Experts of a small language model.
Training: a variant of SOAP for the experts, 246M tokens, 3756 steps.
Below are experts of layer 5 (counted from 0) of a mixture-of-experts language model. Rows are named router (the router's row for the expert), gate (a neuron's input weights, with its number), up (a neuron's input weights, with its number) and show model dimensions 0-223. Each number is 500 + 50 x the weight over its row's rms, rounded and kept within 0 to 999. Numbers have three digits each.
Before each expert's rows: a language model's description of what the expert responds to. This comes from a sample of Wikipedia text that the model never trained on.

# expert 37
It responds to: Periods that end sentences or abbreviations like Co. and vs., plus ends of names and words before a break.
router:547506512575579425477566483451401478573535347525451485501477517566480383471527529415485557549386560429528421554484594562475384470516521486427461500601548450409587463485572505492550540448537456526467504543488567536508443503443523424538425527556504484580534442518517520520561484452518583538429538562485518494532480430471492423480466503448476452503507475542387530431481497451474476539473539499589481508526488551432501473426456517468504414533519579482451486558562489503534567523456480520549437503603547498529467561504468530397564497465456429567525480459512511569436494457492490470494533556419577510499397491396561531507432469506467498536552557563498586461559552480534392503504
gate0:631537514546489520564500477531443447661508363484444531398522467553475499520567428541539520503471535523512501475500603472454486521523567420460499601552490498541510501516531484565564491600563485480433431548535496481424514568458469521547450493564422453497560468462484576533552472491502541514477441539505480464457546498530538393558509398444493446499466563526389510459469480486586422470469487436511452527455550513432524449423565531490531460490509518473503487531550426465499536531521517564519487454532611450420521532464554574441478475553538372416467559397492456542488448463541498611449522511526535525531460455460502509532498481550498504457543574502415528421528512594454415392583
up0:452459490477521531441509487518554491407522540542551450529554546437516513519464534492501482485576493507420477510546444514609526525509399570563535445500556449524453557451487539479492468413432482468594550431464531500549463457546556531408507509468579521522407531584556425507463490484497467384445554452555529495497503505550509596387424525520502496487572385434652470511565553469421512502523502598479458510548471492570468482583462457523483596534513450540572446543439540521471481504438511473484573466483376539534429488463438467499493473450442487586544495607530527525472451549447516402481460433488434550481478561545485466503490554449507513493470412499634471561419447448541536587461
gate1:519501598562505478571576458396525437564455418478490494539480517526491484520472446533504550538430473463421521492480520555559401482476486495452485504500571458487615455524531506505512467473486531561444442577505520556541487512526526496471405469484493475545505440473504423586512496462551493460418501542505414580464492574456469522489444543410415374517533554517503472443549429499437543573596581522528382477494562534452458508470460502441567458495565545507445517473535515574534491563536547402576571504519546554489503545444529538443483601436471469534532595461544396580542505396421464515508511570380492506543417523473530554463563456433524563567525571561486489419425444562510580511516
up1:484503453463508575448466583620582563435529574510508463472548471472510560458496534463535420480611524527593451506560447410444560538519474479525549512494462515508412574485468488509505525549490486479509577464447512490480529495445491472486596473501559501461466585505514533409461493514418461527579482435462571457486496417504500495481529438554585599489452445523523522532478558483508437488444418512423573487559490515552519479528501483573452541483471456461569481508423479401410461467404465592419451439498444473462494467532477479529557480574580508449463429497436612476396499611528551508532511406608526483434561462508450450558439574575448477495490398490578479548536515415476401509525
gate2:492497560534575518508559425477568516476444482514533575434470550418452574483500542491481486392484612479482447550487518534480506473446536474521429584480500465509442498520468525416507454443478478482516481529467572492566474588439544469464435485470502489493459544443481508520617499466482508481599498560539499516429482533441517522436453522497563457515450545508480480331531490455449495644418554505402359536520447542451521575573367537501460438481489465416516578525485522469496541495467439445575535392497488542411553530555450586468494552434524424492483456538590476588414504516485419466435487481468584402390426534514516513442485471449573547515515488501509501507542507456545485486458
up2:407513553478594479550611462508500496464449430516606546502523527497495562502457550531541489453426519481469456524484512517481475414504538529523474631435546459476463429517446486427569573457501461480488455522540581488598475562502528466414496513379455447521494538413551503518577485444487525452563517540506491520356436495457543474451465534496568477486459489443489503412546514443432516530466538452451436499526472557411526533592409465524484508435507510491561529515475530512479511521521548472564542406556441555425547499530453601390493566420466452437477469538603491601446467518479356480450522509449603389416449500509577514446473524532599554493537504455510472496474506438517461470490
gate3:511489471486487434391511485487475416502563454439501510540543503505499509461473588620535460526440546469510477485499533584463361544410459522493570509441504470472550570456484469507488514425433495522489428501458586442590484483452552485518609623453543451565473449543536548631533458472548558506589544599596506481474486521519541554507501439454569487479583447466428564435555395526501452539479531417596534482544522544501493513494486498508569442433483529410424549590503448533492572465453515543549588441435522456478429471444589580565504515528481490443561443503538469482512489403517487490510553525520526489495451505411397533460473465516476466570465434513570455439537534484424497562457
up3:586468536489496508505459519535498493497473449489569543486514556493519477514455544473415457489499512543466491595575536608513423524475554419486530570517533501554480430522510414459530489598393488417565520588596554526510493535478452467490397489441455553490546458521499510563491447516518566501476492470506390551447541434446457499470530522558491548458514462585612522475385405489518475440624454536509473396463457469476525471460446524463538521487510490482419540510459530513573511439529502580573551487603469495423534416470475527525490530444508422511347442497518489419456503469425578476502471490491491560496493479635493509448452476502447532507568529628561547376542595526518460494546
gate4:538611463432494510527566504402518545556547452477407501407559606474453393515552500438536511416493582531467421505472511570443485481474595499524430481503463421463495479518402581479466444452483490511536482465439563408549466439503524475476506420493449498527417525544532522473537469563497504438476515489563624471626595412427533478453466448486554574507485509427480522469490467441415522499472497556542495505532456542540480433465529470473463464546573485545591453509633540445553475549495472505594542502541472429524467533394491441491482467534484491436441440555500505575397500466505462480513459600466481562565494439492453427500519406576552440472552474540559531473514410537566482477493
up4:435519499491480461525556551569505499473528552571513496470522506571542493551426490483460591522538504415485467375525505467548432476492476469508548526534439397501444493460529470390453510403561515552419469537442499457530387506424532468535547524491536450385535567546567545500559486465608495582521489529457538555476497544534555452498492548556517548495490573475480470486463525491491460588481480472503579592574499411476415424456437478526463486575505501463541514429540583527432512430523469630491495428440448617473555478528539501495514480462466420440490460446587536525519527580528335539417534519507479428530513561474522362517565544544461530589500548479520560492497428496517495522425
gate5:401509464575515449532485551506378504458522507508418395523488446468415489508576480455514477461559456564511450529464512537463500465426437564448409469513492470422505479500487482621480557482521470420474446502457554438545645449547522516558538509569554501495494560540572500443464444479480544562415563461539478533508426522554514554436514530463524518451469431482464440539487543542479556476508475498466561475462501582445456551452458500533491496447500618560459595572489519478463390547474431588470433536550540386483430589539494495575397455490350488488495543465463490535485517467533538498565488413463489393548528504411528485459453499563450570515511457505474531530516469419573492458602
up5:404490447578535420518481513499397510458540495461383451519488407488404424581627504422518466456521494528527447510471528550492520468471448560519444556496501478480492462532481488621480515542471466473510415510443565443529642413516513578523500550556596499497497526559529458410425476499427486540487529446490538538497459532569586493496544556454569541443472462414426467535464555584538524474535559468481566458479516573488427523498480542554516524438567570529499617519520497491476421573418419522443427537560541395486436541494495478515422490496393499431507510558441435466520487480534504447549458460455557457575478497455509517469475514578495582522522448485423528585543473504573459559583
gate6:517483531545529447532487532531499495516441575468598492465466494487559489535439494529443471531496494463552368466419473502585475569539452425438510494556485465435485530463491613541528558464468428557484465476607460560554541517550540554533497538448491594526540500473460430492526553506514565437453508525507599478561554419441422502449507443558516573558546537480505511539458514526469415600413491438486535549504515509513478544543445581548458438601472617442537516600504485546573570502559597504487467563553383469512498525481424574490538519468435488508483480485534666480597449588507493518525561533500573616475503488497574418486577500521528521546478489506525559540536469439528465420577
up6:490486492503558519462586536516427505477456527425550500485456513497496571546456546579521431490554410482527376588451422469519537567486545481511448550557494507500543519479543527434504408517461385493481438497481579581531547500516563527414499556504517487570523577403515463542499436454497578422528479460506546482554462385461503507476488407529432604489435504497506504551423603515542431553444526417442482458516551404481518512502439577626478483493417516473582472519574436440529505478501614493541488600543395531517590570515440569503460483462502527514457490427480494491516484583504489525516548508509469593438408537553517431487518422457498514510524454449535497572554467475542432426594
gate7:526496496562511497540516533496486572445424409469562477493523540501461421504464487473579506438512475457490422577506561496461521529552504507483570575547647478452578528488490577461533512473551561565549525524530616501456544545478511456446526512459473475446511461531568453514487480445514540429430595539487468485483558414479432444458520475547437543479498438483491468403406517485570541392425392389531470450598581532445414477569462505486497468507532488457547547422503527469574478497509502417457503514562508599554510561441472464484424509401517461491533423449531547431547456521380398525467537554531468472518438459434577529510523438533532600577561538449606434516501492484502451538534
up7:495517481589497537534503496487568579480446404455550478548557502496516401504472496496480543437486533510543471501480544462454492498590473526425557607494578567494565478478494566567525571463575554569479490511478548485524504543473583503370515435434486488475548493562637501516466476413486477427394561578474503516460525449459516452480583476588491567489485503456507446490497534498586529450479451394544386459490516518429455535532443513526530469508536457445534519508422493500591498518486517472505477517550473585598532568449455563465560490382450519501522451443566512425560458508418384489440549577495437445482490444515576491527614400487540548539480544412568463510416475488502419527570
gate8:491463421570477497497455565490497524494336469448404564514454499487466509449563431483543484542489532501471478497485487565495312484592511549501409434569575433435531537467501475454578566572532538565591542508529581609517500440444530474440521505443415532577550500442567532494534484471508537489413511534483491521480522450524465522528495473465460437484458475574490514491508425422483539542445410466543452533526470493463443444431521509494502528498586630521455540461546406418499579560514522534509538479491557470487456486502567575461458407461467486536483526525521556606443449490465445416455528561518537437460482463428461445452414560428460470428466498473470595576554533495541569505473
up8:531521558453581508477562475447453472538643580541618458517562502511527532553485561532465547510579472516400498420525487507538580486443437436539543612463409493510563538517411503590437418368451482497434426477447452427461480497532559563518508501583520496456464460577391430490496484553538470563592493438506529523503494536496529578449527541516543593561567469393513469502513474579487499505554551506547597449486520493524536568454545507429533426504490403515489469535526524554462389396487503542472518489515478543501514519541459422523443620504462532547523555499477458406496565530523520585537538439457475553532531563523515529524552469592493446593506496556521458476508445537447514519501
gate9:513596434489472522564460539530483508510486487550476462473515441498577494459579387468475392481432436445500501520565508486471475513546535469411429504514568467424514541479527449547552542541380490445470533458448425485549546455446477435471470428553502432595505513471523452429525526546530535514493489569508495543513479492491476531506421488420449492458401511498490595424579519422471581531398482562519523547474540507480526472468574547602478436531539532558486465614509420376485428478541550478507512562486523462489469571518438429459487523525578500549526606499541428558486475469463476470356442529430630420530506408468571521499495452473472520420474466640461500443427519509512504516510
up9:512439535524503475486521469433516437462506454476524477502488482467390522483426593593481542499577554561510486504487581473537569522444519515594525505492419515536545506556468580458520541439565482575477507526482542449470386595493516498501507598488512512484470511623452594563478543492483532483554517463533400458508562524548569482450576511500524555470618559497482419545472530594449445488529435443449545407580489445477442487520426418466449516470467493418524539505462562581486540496407500552526480496440508507484468446435590550535516452555452467504487411493532541530590484597523467552556607524528421548511474585554462467528466520500506563564595544369461450563604443450509550500470
gate10:597525484471475492509453531438446477447349459484526405484442501535423495514490399463481465484518470440475537486464555467506446369451487470528508565482495511510514498468546562574553449560553474472500468454457486362414552527442570532448477617582566422555487511483461492514508546574542501462463470511392501559492462549462488471527428569525516519461574365444471440478438449492510482574519492492575468485569520426542465424421541518509547563509518488509418468503579494503560511437497446532561407538427489549519478443408498595453509487482559512520511519420495515535524522431472407484462536498557461470489448564395439440572484544393463596499476528463536501530542576548605518497459
up10:499552480453467514486521495506452545476454466482562447527454479559420516552485430446498457483565509483530546508488503499437471427426495478494513545450535524554458489454509568436578455459556565482505459459474496394378453486434584532412513609504521459565409490426481450495486548492552464416470530539439550524465476598481468505512528472483606441478493371411467412463468415472457537556450432497545516422544537452547461455461560492465580507482503447487421491513558554475548547503439457484609424517440446525477454477365488593455526543451483437579528502524497574513525479432513383526483591514570447519415492563414406486559443481431513600456531506468509497531590547521581501510486
gate11:507540469563577406567538501450545477508579487478488494477578528529506456621468538507486486488463516543471559459470509554408508531447458443542461523532395543438521508422544490494512521462425437506573522475453549521472510445558525473528559517564384429504518493541517519597547493428430553497494534560417532435549511494523496435379591506383529463592525504521462543512462430441427536464559579521464528503561474466500490392519552433496584489491449520476470468529594470384497486394606530521478484493504510458472354521472437555491563565510478450489432481565440568538406482481513506482530460450520574449513484503582410493497445466583520481504536474538530535493585394411563477553488
up11:520488481487383511507495524477541494529564533515576561503414517510504575453513448541549524477497445530465441489499420474498454480491591535371541459426576461569521560509444449493481530558549582445410494512567481449535524552494490510551365484460504560503482527509469465374503555544571473560540471551581396577449480486428505519541467463626482538378586443441471486599528499541540480480484394400553512487496510531495489624517520573468440506493523481427507537530442551621466454672436473564479585502538516506475534537545530443471391502483445509512556532427509427502578517504447477486465526548531503529499536492457485490536567525435506499516474562505467406470461460540461499505541
gate12:453494557473507444487393466420538452513483497600548489545518397554601545532543553456462477523521508396467479513521539564459498498515480500435484500471450525465571420473581450433510541465482479575469477461509448536543369558498578552520481479555497519533509508664451446540530478533504592563535533530529518540440513515462435481456447463452490515534616473536507473485580568501444489535562534417440551591609494543344345523474491500444506577512484454452442518471507522482506507482591456541527395460543507493487448457483536431357537507525542487542435544590429492502503497479462453456467482420494465573570507521458522530433530486521525384490515502471423472439508541490522484546537
up12:533414435479550475475543551624473508455554414458500588518372512423500491489523536512513561506466458511463540505499483571514558590509509499459443539482540474485379474534513499475442510573402574433568523519505575501430533511600435581477530536424499566506437502476471471491463440468457537451408471467493527543520501639448469565513459551538500552548539463465641539541492486488441521353448454500513494557514535439566607461517539549438508568506511444470527624576446507516437428521461487532510428535467413438379533472497459548637481475504500564536488513457538547495551563558543573455500533604534496444507439470556478523526430479499529515461480482490542537460463529537459498498474
gate13:540504581451484401562563501445402507488561529466548485536475495523428530397544411491498503471557463490570455553460415476529528535493528495435528569591513544515560451563464539505566557524478406508531437577496454428469503514584466527466489481560543490579595564532576444437516489508437479571413543533554517514482517370489389576437567530560454479475590458470355473496465477596538517524440480502442401568458447564424532474468509462503540522460481574483511503513525524549500520569487466517528394523501531520485518583467474549482406411528495404520517530553520534574486525539517483514581503503516541471424448478420581521589619510529536521490451519570551514555554493508499424570496
up13:503459441471491593525471525521539437487436414572462581540496563530583444546456543416455457543504437547564487440456553501539548511474560474550596428529508497425485584528597480456506451554539517398460542488564558525458470513461455489513546533475454411432500514501507565583513462536515528411552478531452554444516531642574564425521490489456450476426469526519556509531543524378477466482560528468506585490509635437458625496561446488548519537545524405476595458466440494500483480490490597548527615537505483429521455463481511430545443537482539446434526455506506450475521482511401478543459545442508448532592492429475474511514376506455480552459557544432438464464501511555558525495557
gate14:448575456531593438548469527536449428518499515363490519580440458510505431447448475441543489484464485582491452468439423575511478488558389468366460441577471485543555461453475477505508548426446443521497580464490539484506432419462531525530400492556569523501572543485510496465580555493473526456563536549395471514433536534415439592496505514407560479383468455549424524464565463489525548572449406496501498485534502551464491495493517475511539474556437498548504503522545639543496545557510507510504406457535426462428467456432471514521401533518463484592439599466542561520462506522510489491589600547587491513559500419423466513445526427518436433515515454480547505544536493518487521465449
up14:564467512467478528488451526434509559473492503550535499496578515489475532573549589557482508502572515440510533563540533461472583433479567585650467490473500469438477508525478439484471419486529480514549429581512424514425550549592390519539499564481413508540466430479429409530510423488467501535442438511566511413582494610607560473500482510549544477613486468463547473586586546554446518446533611511433559502460494423513538511522547565522441541389525459473506485500529390462493435471498461460472605483435539541559521472543562563534534416513506513445558414554452473474534515501499508550459410484460519542411501576528522501557437505474619534517466534507448577442463498450474489518459
gate15:446479473488568514472505479427488433457596523548516531526471517472587472395442504572487607562507502450441474509503567450499447526432444496475610551532497513404474553482463528534458558486459495464417618560562454496525465537526432518554435438517495507484594513433508464518539521410495455503434473504525473531541513462510475498449456539471560446489460474487371562456520464415489526401492484514512534538498443481445439524419480480470677422534499547381490465499451552607464607491506448536456565488567442500549456538530476540571521529526392495523537420455530516504531547545511412415536510520575458444422441397437573516438488460535490532537475484495466535560574543472399446488507
up15:550602506454521450579514569583496377596510584520419457484420548514387521508490503501585396574586536523583517485438513534490468548498512500571367427515449474502519477469562439529527429518517532515532432457442523444519542459479531598487500490518466493500480488503449561538587537573506441410457518533518491465467447494470474568448531552460569445566546459544602507454550532548532469507467515499558492505505583582484523501547485423553472592574510506583506489534567414435468505589585544470521475522396553513469518548526470459400475524513548611400446595588559427491509543469453535533584487494425576589511502534477448521526483499497450485459535528557575522514475502469550519467504
gate16:510472541493559423592547452414463471440525601524537450502489571466522474551520415493503501514510504510605478502501483497529426528494470471512440424366535489451573421474472573483469589472461403471514591560480556459577563491469483391455467502552454490486533484375538498521598511558545396414449505571449523456539501446531534531529475493553525450465578538491489400518474520526451489531428565454490369507537440425414431536550487604484461468589575554508525519493534473519466422444506458417605539497442506557571407522519534490491455546397466438556493432515514512521452490557505506483495553508500527498420433443477488542423518506559496484461597507573596513477543504526448469484556
up16:465455537539532521624476438493572484490469453488482538537447508441408474547443426519508621561436499499531542460505531557449517541491483401550469406499539535495503465490475571462473620475504436470502535545599509438466551451510478431466600525529476463498525492415513464530487449558490395478501443631578530462488464575447528572515489460637487512396608540483405412552580480590510491525458554501463446383516499451501482527474521532461498508541575445549406457482476499596479539496511450439480476513517461427516403456479548492525465500419470545494541501497467462534480545637543558532530502492418513420461528520535553507552590572563489432487530509507543454519516429563470495419535
gate17:466474514572459463464513491484500515461446504522480546533402497442534408444544590570588513504425585513510456527561491527477430517538576530483525529487502497481472483497558477496481607510452492510454495430472508408573512518457552396508458513480541533500466430521533491493394540493493554455485457571406464575496481430661487491443619504519484502482444507449512451494516368376509488553419511453548526517514489511460505519513489417528491450545519578500520620512477452444550588535463420440551495497543481477509479515446487506460582492479472528609498514461555587552424489468509418413521474528436446440525484412388519495449466372528571553447435461440614491521530519437484576444517
up17:468497433508493430473500510491453537394514484490546500610582466561493551466546528564469489480542435530437519425526507436450425479478536511539571492507586544400521614475445489552555526428503439505515559536573528555523445540482392465535470562391494452504517521455610471476467496434551468520470521510563459442484429500618493484561399370442440456499494539523427554489509394549433526515413418450435456477479444508472441543530462464422454465502492448432499446591463390487496518447523552507454545531462524569547485421543566510526459548554465502444544480546544519499552472543504485496453420455487501503525510519475464554539529586465394524461520439555486502554380591474499391506442
gate18:472589543565644465514562442417478527470463523578549487499447508585490385458535465452465650446553466504508540520510567539605569508524433614531488511501431547467555537524506510502491544501486426534507465417439531557514419506533522417482541548454516549482507411599624476583495454513535535542428482575431487517446486446473528458488476532461405455479476534445467536440443455417529452508491459488579589581467464472550511499448481533468475555564569515529508432482442465545513526476408548480487544472523452414577459514559569544464525550459493486615570489502571503519474461388568518449512587503433472587519468457478561469497504515497591542490486473512483458474541529498440453575563
up18:523551492532620430533516476443483556501439543459589479509485552592469405508513460405518638420563463518450470528516610499571526504533436576457525539514463560515542449569508530434514495512524421501505515415457505572488476527527506480428525578474531544532536429599564430523563441466531567511476514489386494560475464486511533414484500569523460468525512448506434532460425426434483499536473408482561519548481492466594456521469472504495432465553565506526567492461412502523494492456414496507461479475447421397542510540515506485482431586448530534575607598508587456471489474461603507509470615541438451624541470492546540441530505553505539549509486458448521416481593519490464474560443
gate19:524635551460637485503459480445533508440499503571467485472476509544522468435422526543403482490513545502543462520484420505516427511500497520447542510461500501430519537494588500459426617435460590484466489424483540446522425526449611557467472523429542521506424423542545508622496515522517562473503557531449444578592500432531484523471549573470545515450586477476496507458544495406418512500443480435454577509429526446555508467548452525453535510536516494492472452570535521447510514490460519438583530546488514504451420538465518489489460456463466500601557428518459453595515508422582431511497559502484584616501541406411407529441477408455592506528484448548546482481401477425457484432536
up19:492476400544454529494524492541524441542502513473443480555464528451624507568501432529449579462454495525580506447597580471437493519538549411523537474469519499533450482484544504578547571500468488610553508440533514461425546427490437452464466534439515502489477542517466522483433520398495416404473540587532500461448536471506603477558473562535547424523504403480502553532412526555494451453462507561461411569568488488366388465443559488549515467465486619491455533563484593549422471430472532495475521429563405476538509559430477533545547565449422518473491570480551440569415497518457489491489515444484472445420488577506560478484523535546402516479550562464496498500446439513528563470396
gate20:526612480579513442604583533486529521513503449528486396444588550567501508469548530510538453477466552496496513498482556579514573423424496516438559502535417478511507507442496520520482567485556393414498481589389488433556516545499401555624557472529424529568486488460497485469488526461603430509428467566513466491565525383459566492448485459476526505446460466533459534491560495517516478462434504511529606426511465467485502526461398508444635443503548543523538461553520465492502492475448546462540509448539521479438516478590440531468433462521477475514424416569578428454540552645524545499439454563442507457423449556514541517578499516599547494499570455477535531505493524438527460438544
up20:531425503477493504449419471488523517454520519449454537541456529510486527475532492486385447524511470571482528542447426365516429525563499502463453425502446451529494514520416494525609428460398594555540419443565515488441429476499558514409520584465622527401594495541452574499524473511462514510569532448538540452467520551502488503540497583510408493547547503552525506546419504465570429539535538495562463587551472577507518515531589467527422504562479463491471546455520586503480458399457491567565501514508511518511431496556528469520531419595534527476568522484501576521434460288501465528572563553549507508547538448481522450478506489470531520540451525480433509447514472580512590516412
gate21:512499475539554512525528499534520548448503453490562487464505497550506417470486564416569519515521523489425470354448529595563489463470450513546419533526438441479497563474428459399542538489449491535525505502487655556542520412621523501532476563593510432421495495562495486473501509518495551504535465429547527447568538564642485419488497505458462458441501462486540532527402543618504586560555489459516472500563530536606459378449491488508493425505571520453552459537522508508492449418474495521514496413516546449477497596428514516466488433479480589547554488575431481415512518427537522485434425463417527505496464557533555409480417578531502487533385493494485542455543482539579492502457
up21:553495472486538438452513492502519578429417550474466463446513536464455585463547493439519547507539474554547437439453497531533460419527579610567452546412492539385522468519523525466488460552493453466498420575527502499529513575538499433492522562588591444480542498584448490468497549498513554519552475530532514479474501499555516536516530552524488531491627425483549541529541478523555478488543567482482373600493497476588507478409471434428531394437507664446508483503425504564536359533513485529518504483438440565479557543556545491482421466477504597459552527540454528411531496473457520493489457541504532630446538526470480486483463567608547459456547480504600496502548539374468468540520
gate22:457476433409442483531405467447541494583592523606471505459453447485533471587468487627390505552461599541506460540495519527476393432483488443448477467513504513467574419496558578530484469434498444555536507457476489440504538560555541491591493526470536496547524567514516578551462527517574606457521531538455509498522593478450481476504421485564433518577472473500559598482505498436533419474550401513458443603546530439438461534478470494510505475610478613430441562590452523467516471505526544535511459477526454497530444580541568496482509491450446486537544469432430544602415521500476397468498496547451553502514543387511435469448473473482528465491536542535569563533450463558514418442471
up22:404513437506460539495440450471540427612528459556440505492432510474470532555482485584427577525496601544436483531478498501456428507440517409466533514533492550540640469489557565465502502415483524493597587521451449452542522542570583547589535491469571441600473542514535564519481468490555591463485490541435458467507588426408504517450415429560439542544476539522526615505510487484525477481560483498485493504526522450464489494427455483458489432554493500467482556538484497568507518450567542529500459516541534494488468577544612534472441502491462502504568487514411548611439520474519424443498545610471548463461502346471481481461505462477560496515574471502541538542477487577552364470397
gate23:494522585451544548517615465501551542554547443438440433425519444540483448570497644558486549492439477406570498491494501488452434494487601574483455541550560505462508432478482491437443512458512460611504428508525501527455453473508525439456399506481499511519438502412481516509485510580445474482514543516552406468389445449445548503467560484468530507510509557572484602613489573617461502524491532419514520520578538509457473516475405489498533489515459513622447459509418533406530523529470501547496523475549443494481548547438474526523589422453517534532482503523465558524495469514568530460566512508471607578471398485463555400402521488472581459391496572564432572509531530514509459520538
up23:524571615470518505467578458545529550520524508418498408496579476536433353609469524557468568550424474398514440441550485500512475507499588528495514507506545486452520446455518547413497533499541444536539414456568509488531433466474576443492381431470482463538509473390465479492507506524476520470493538546514425534394532459371524570486553473475529501505464537528455621583456491533503500523473494482513551518553487466481407576447483501517461508552547505593421493519473586480450563524470501504540513529559420499505489482398454527548569514425461528537405503485435572575472439544504475483536473525521625539470414455471564419430513479527585481411486558558477561453518498498538473610518
gate24:462524525550463479517507467515438495502547456453401528413552462513478501511503535426524492436451548517507454464512496579448425542567539529402464480517531474541486334561481421420443490491473548501486483539552538539463497421422482496538522493516550381582531508421487589487535537457528568544497569488409534543429480494487423427461500507443524487426443476563441576403486532537618446509443469432559556461491452553457435408565479526531516526583551500508535446498539494430480467528526503419478446522486502485496567499418490573455481488578581432487522414485484552474517650534528564480411557467515519429515375478514478504427457495554498539537515566563465502510469555564363485539554
up24:520518525526481481471516399499438480499504483448398564413546481472548500500507502412543523482497516523480495475510473569460404543492530508388489518510562488519463385498506431455427446472480487496496479588559469536417532468432497535585513584485591398544510528457546620488567578447498579498513545444457506556445462517493519411492463523457491478430480456510425579435457513574635431492456473437587564537493511524441448472576469574591507528614526579513530429515538517423432550501529524443461526458484426498471530478422450548415428521563511439482487448509504516499490653524498521497353529470501506464469380461495491487444497481558544483532506538582480518530423545552437532536539
gate25:514509475542501441474577547487502369571507472487569431562461506489502479422408510489552563481356497533534551434426543499498450570543511440521549533556574530435534473515524505442472463439517446522566558444534472450458421400468518458497450517538493497631513466479390533551425566501503589434476504581480476514384503485568495543410435537402537523531648546565457589525577464492491483560453482497460534497501456528495442450508483585507594499521465565452463574527500505475458491441413620438539548475508550528503488537481507456568512410510559527469423549501558571552527517530517544473454547462492538538489472387446504497505463526506473480389507559480490557468481507481588532578458
up25:524487557543495515460508483521516494508411588514509509414530482490474508471492526626550482517534544428440427476516510517502482433445479511452480491512477462477509445499474546577551516509504481402466426654452437536534583569522495533587490501507430591446496545491572565550526501566462483521563457443475480504545582428440438474537469511593474509554528517495571500443508565376510474458559521501532535469521482479451604518490520495496432566501532494598621433507512413506518518455605450517451588535494455467449464453578523533446521614448515461514476507543490455518516423496538458450487427568498406418505481654500494523476563398460548518529510408570559462547538539499540476363572
gate26:495573544535593513526471528433537475480523589519444424435471546456460507574433491508443650479579533537564487510533468497458501550494515473436534526435396515483501421486563554572490511499504503492479535491503557625562559495430575400482557478599472551542416572534535412487466584529458461476487538600468500529509557624473581457427449571512561510533499489481482545466472492465457489478457483554478526528573571459416463485458494498534488499518476502396546584524528518452592472525506534452535431511580486377552418549473412486541495544426500446534499475439542564542447490462537450472538461463416518552439562449493543403593548508469561528544503498458504489520471376534497562556432
up26:534511540485676483556591505435489425507530587465457504534496523478494511590467528515551506523639519537621492541499451460480498541516504475543466529368438584523498468486541488503536426497442520541467535383489616551527531555452528474427555510492495535540489537539499459480487636468512553473468546463497474477466593543511590451502494586450494546568493469448456485503492467451456488521505460546558503562579492418458484459451500471565461441479458512413508568507506497529549517467496553510503429473564485469507424549463408464599502531412527533534501424375506579519437439395508467493490519532409493548437583485519499428477512587491523553453502471557584471565607436500473572560468
gate27:524534427531393545527462501426459500513400437438532462529402480538532447396489549501513523388548482527539548621450480532429427492503458562526440519561352531475564448501505472491487508490488503486477458467591495496510446494502493506473486472529503544566512488419543429510497491435462527430528473451598490384545491545443513444453489479564489483580500533437564408486533539481541516473466501542478492457374454534427514458511499509546377568489513526498450535578518599489496464540402414515506511557458464514533490530503417409572545460430449513488435537422485421397495470452519405455543472539550430487424563537493486449561465426490459436524454434572557514541549533437580456520579
up27:462518611522521569403493513585415505431473511507482460424572549473445538559462407471452475479519528453595491517445578541529510478560537571554489568437591533490517553504469564618471487572480511534496461461420566540524549574425514541430518514458503472479433462507495438496571526472589486529521525435538508535399570566551568507494489555447542510426565590519498510465438516496435528525465517529467522497542539513605506464497593382468551442529540533425536500523556505517491506499490492495482510448505455532402624498582556501529461542555614431487496519457540508644441452448380557542514507442449602482544434520465508501511499497448560547441490478465502435525446467487521556618526
gate28:523550561575559501551506499438467493492539392539455484494505522558483436454531426495510523365467500491488556466457518526457470491552484435480546591548420485454652404568553601472521454492571560487595471544456527589481473503528495460497441453491460589526566513539470546437497459501525464535471564488474451495514508476547524495538600493488490498564484588465448499511511478497557437611452402551490406551419494510452525526400520497510531412546506554558484402486610563506496459435480443532523447543480566482471473532451576547442467560435462422474535449565565523583515457509540458621494551486508517508433596455387544520510546436494597444523514594552482474455447469468488530549475
up28:542480442538442479527609439473463466488451467502536488545486459581539515493555332492550512504522535489524503430458458535443368590632508521400433480525520446453466435520503555513478448479536571538518460507493475428467457500421460506563449451470498526568479544483541573489461502413488510396458554611538515452423517533492528456416452464391412465451532505510503535481513562466439489511533504506479370445454496530455487478485572554494497497566520464508515452434502516505444572400526580436475451453592553481517458545464634483421526524489528455472476536406485446601508508529593530510479598463460489534514436473443479503503456488489488480525479554436530514611482467522430377517557
gate29:536490564504520518481476550419437485522489482511519428507594504570638471514506536505421407489396505420546502457514567531515471512601494425433507520473526527435504492535564515549518509485408417395435531449526508463536419455449543393503471441544506489563507447540529471519505570540511559491475572500453498502480468510512452402545518464482423611483506448599378445492517529544526452599470513533458476447493432439366517452568582468456493433497581520469465521496474530498391475460529524491588454552519511539483535502597507520426483522497516514584516445357476540578496447440529526462443518447484512495534429472598600512459496463484454487473476475567591476556556548442470493530591
up29:530553460459471541504542428589524468504485538501496572524373527457393520482429519492603586496557507472461513519462416430457536457439528530554508396580439454533520504439479478517508495432555545642529456551432535531492529553562443594541530487480511527464398611450437515504489457464531476509477478499595469483495567539471503606482518558531532415504507560471654564512479497433449516478485460444548564543519554533582554539477438547523465570555450477460501456442471409496573501537418445511504544516441497477471503536462485459598567472520530504467542503643511498490555549500523492557562392518520491614482520534404441495518432538508539461547549467434436515460459459468574473445471
gate30:510416521432582500544516512496520569519493452481462475511566450507441406470537523551439478410552441439544496547484604574550547558474485448414646555517514432482634437461511567462426547525553476457407543555512522442522540453524566446499498494516431528508457480462455462523496481475425587480443556492459393513527449551427460503542521529588463553523569520459530465466478446525515500537461426498548541523464499555459489525373517551540611483538526473540525483446437466467550514460513394533459426537603518490648454448479462525489516472526478465527483439583492579464520513459520404548570603548509493507475459443537533530523440574519518432418472520527493513536539534456606557428550
up30:496499465510482511476474581479509451521460402450501453610508491406479579495557472493487414485461528468468486445564391480428602426488543478462401449514470541602501445511496406589542482448475497532486505534444429516563451476504422513473569440468598506522510418483511443488486475466576513539611517467515487508509570508487501505486509493428519476477458510575546567490541454553523524471583515530506513367624444467478481453480461516369524419430417388512492557503521530489446443546469506525518520451427605420446531577503492549575437600538542537606473504480509419519526462560502487426441494440481452568509552499463510482559480503453393547518514441578422472420451452535512510536469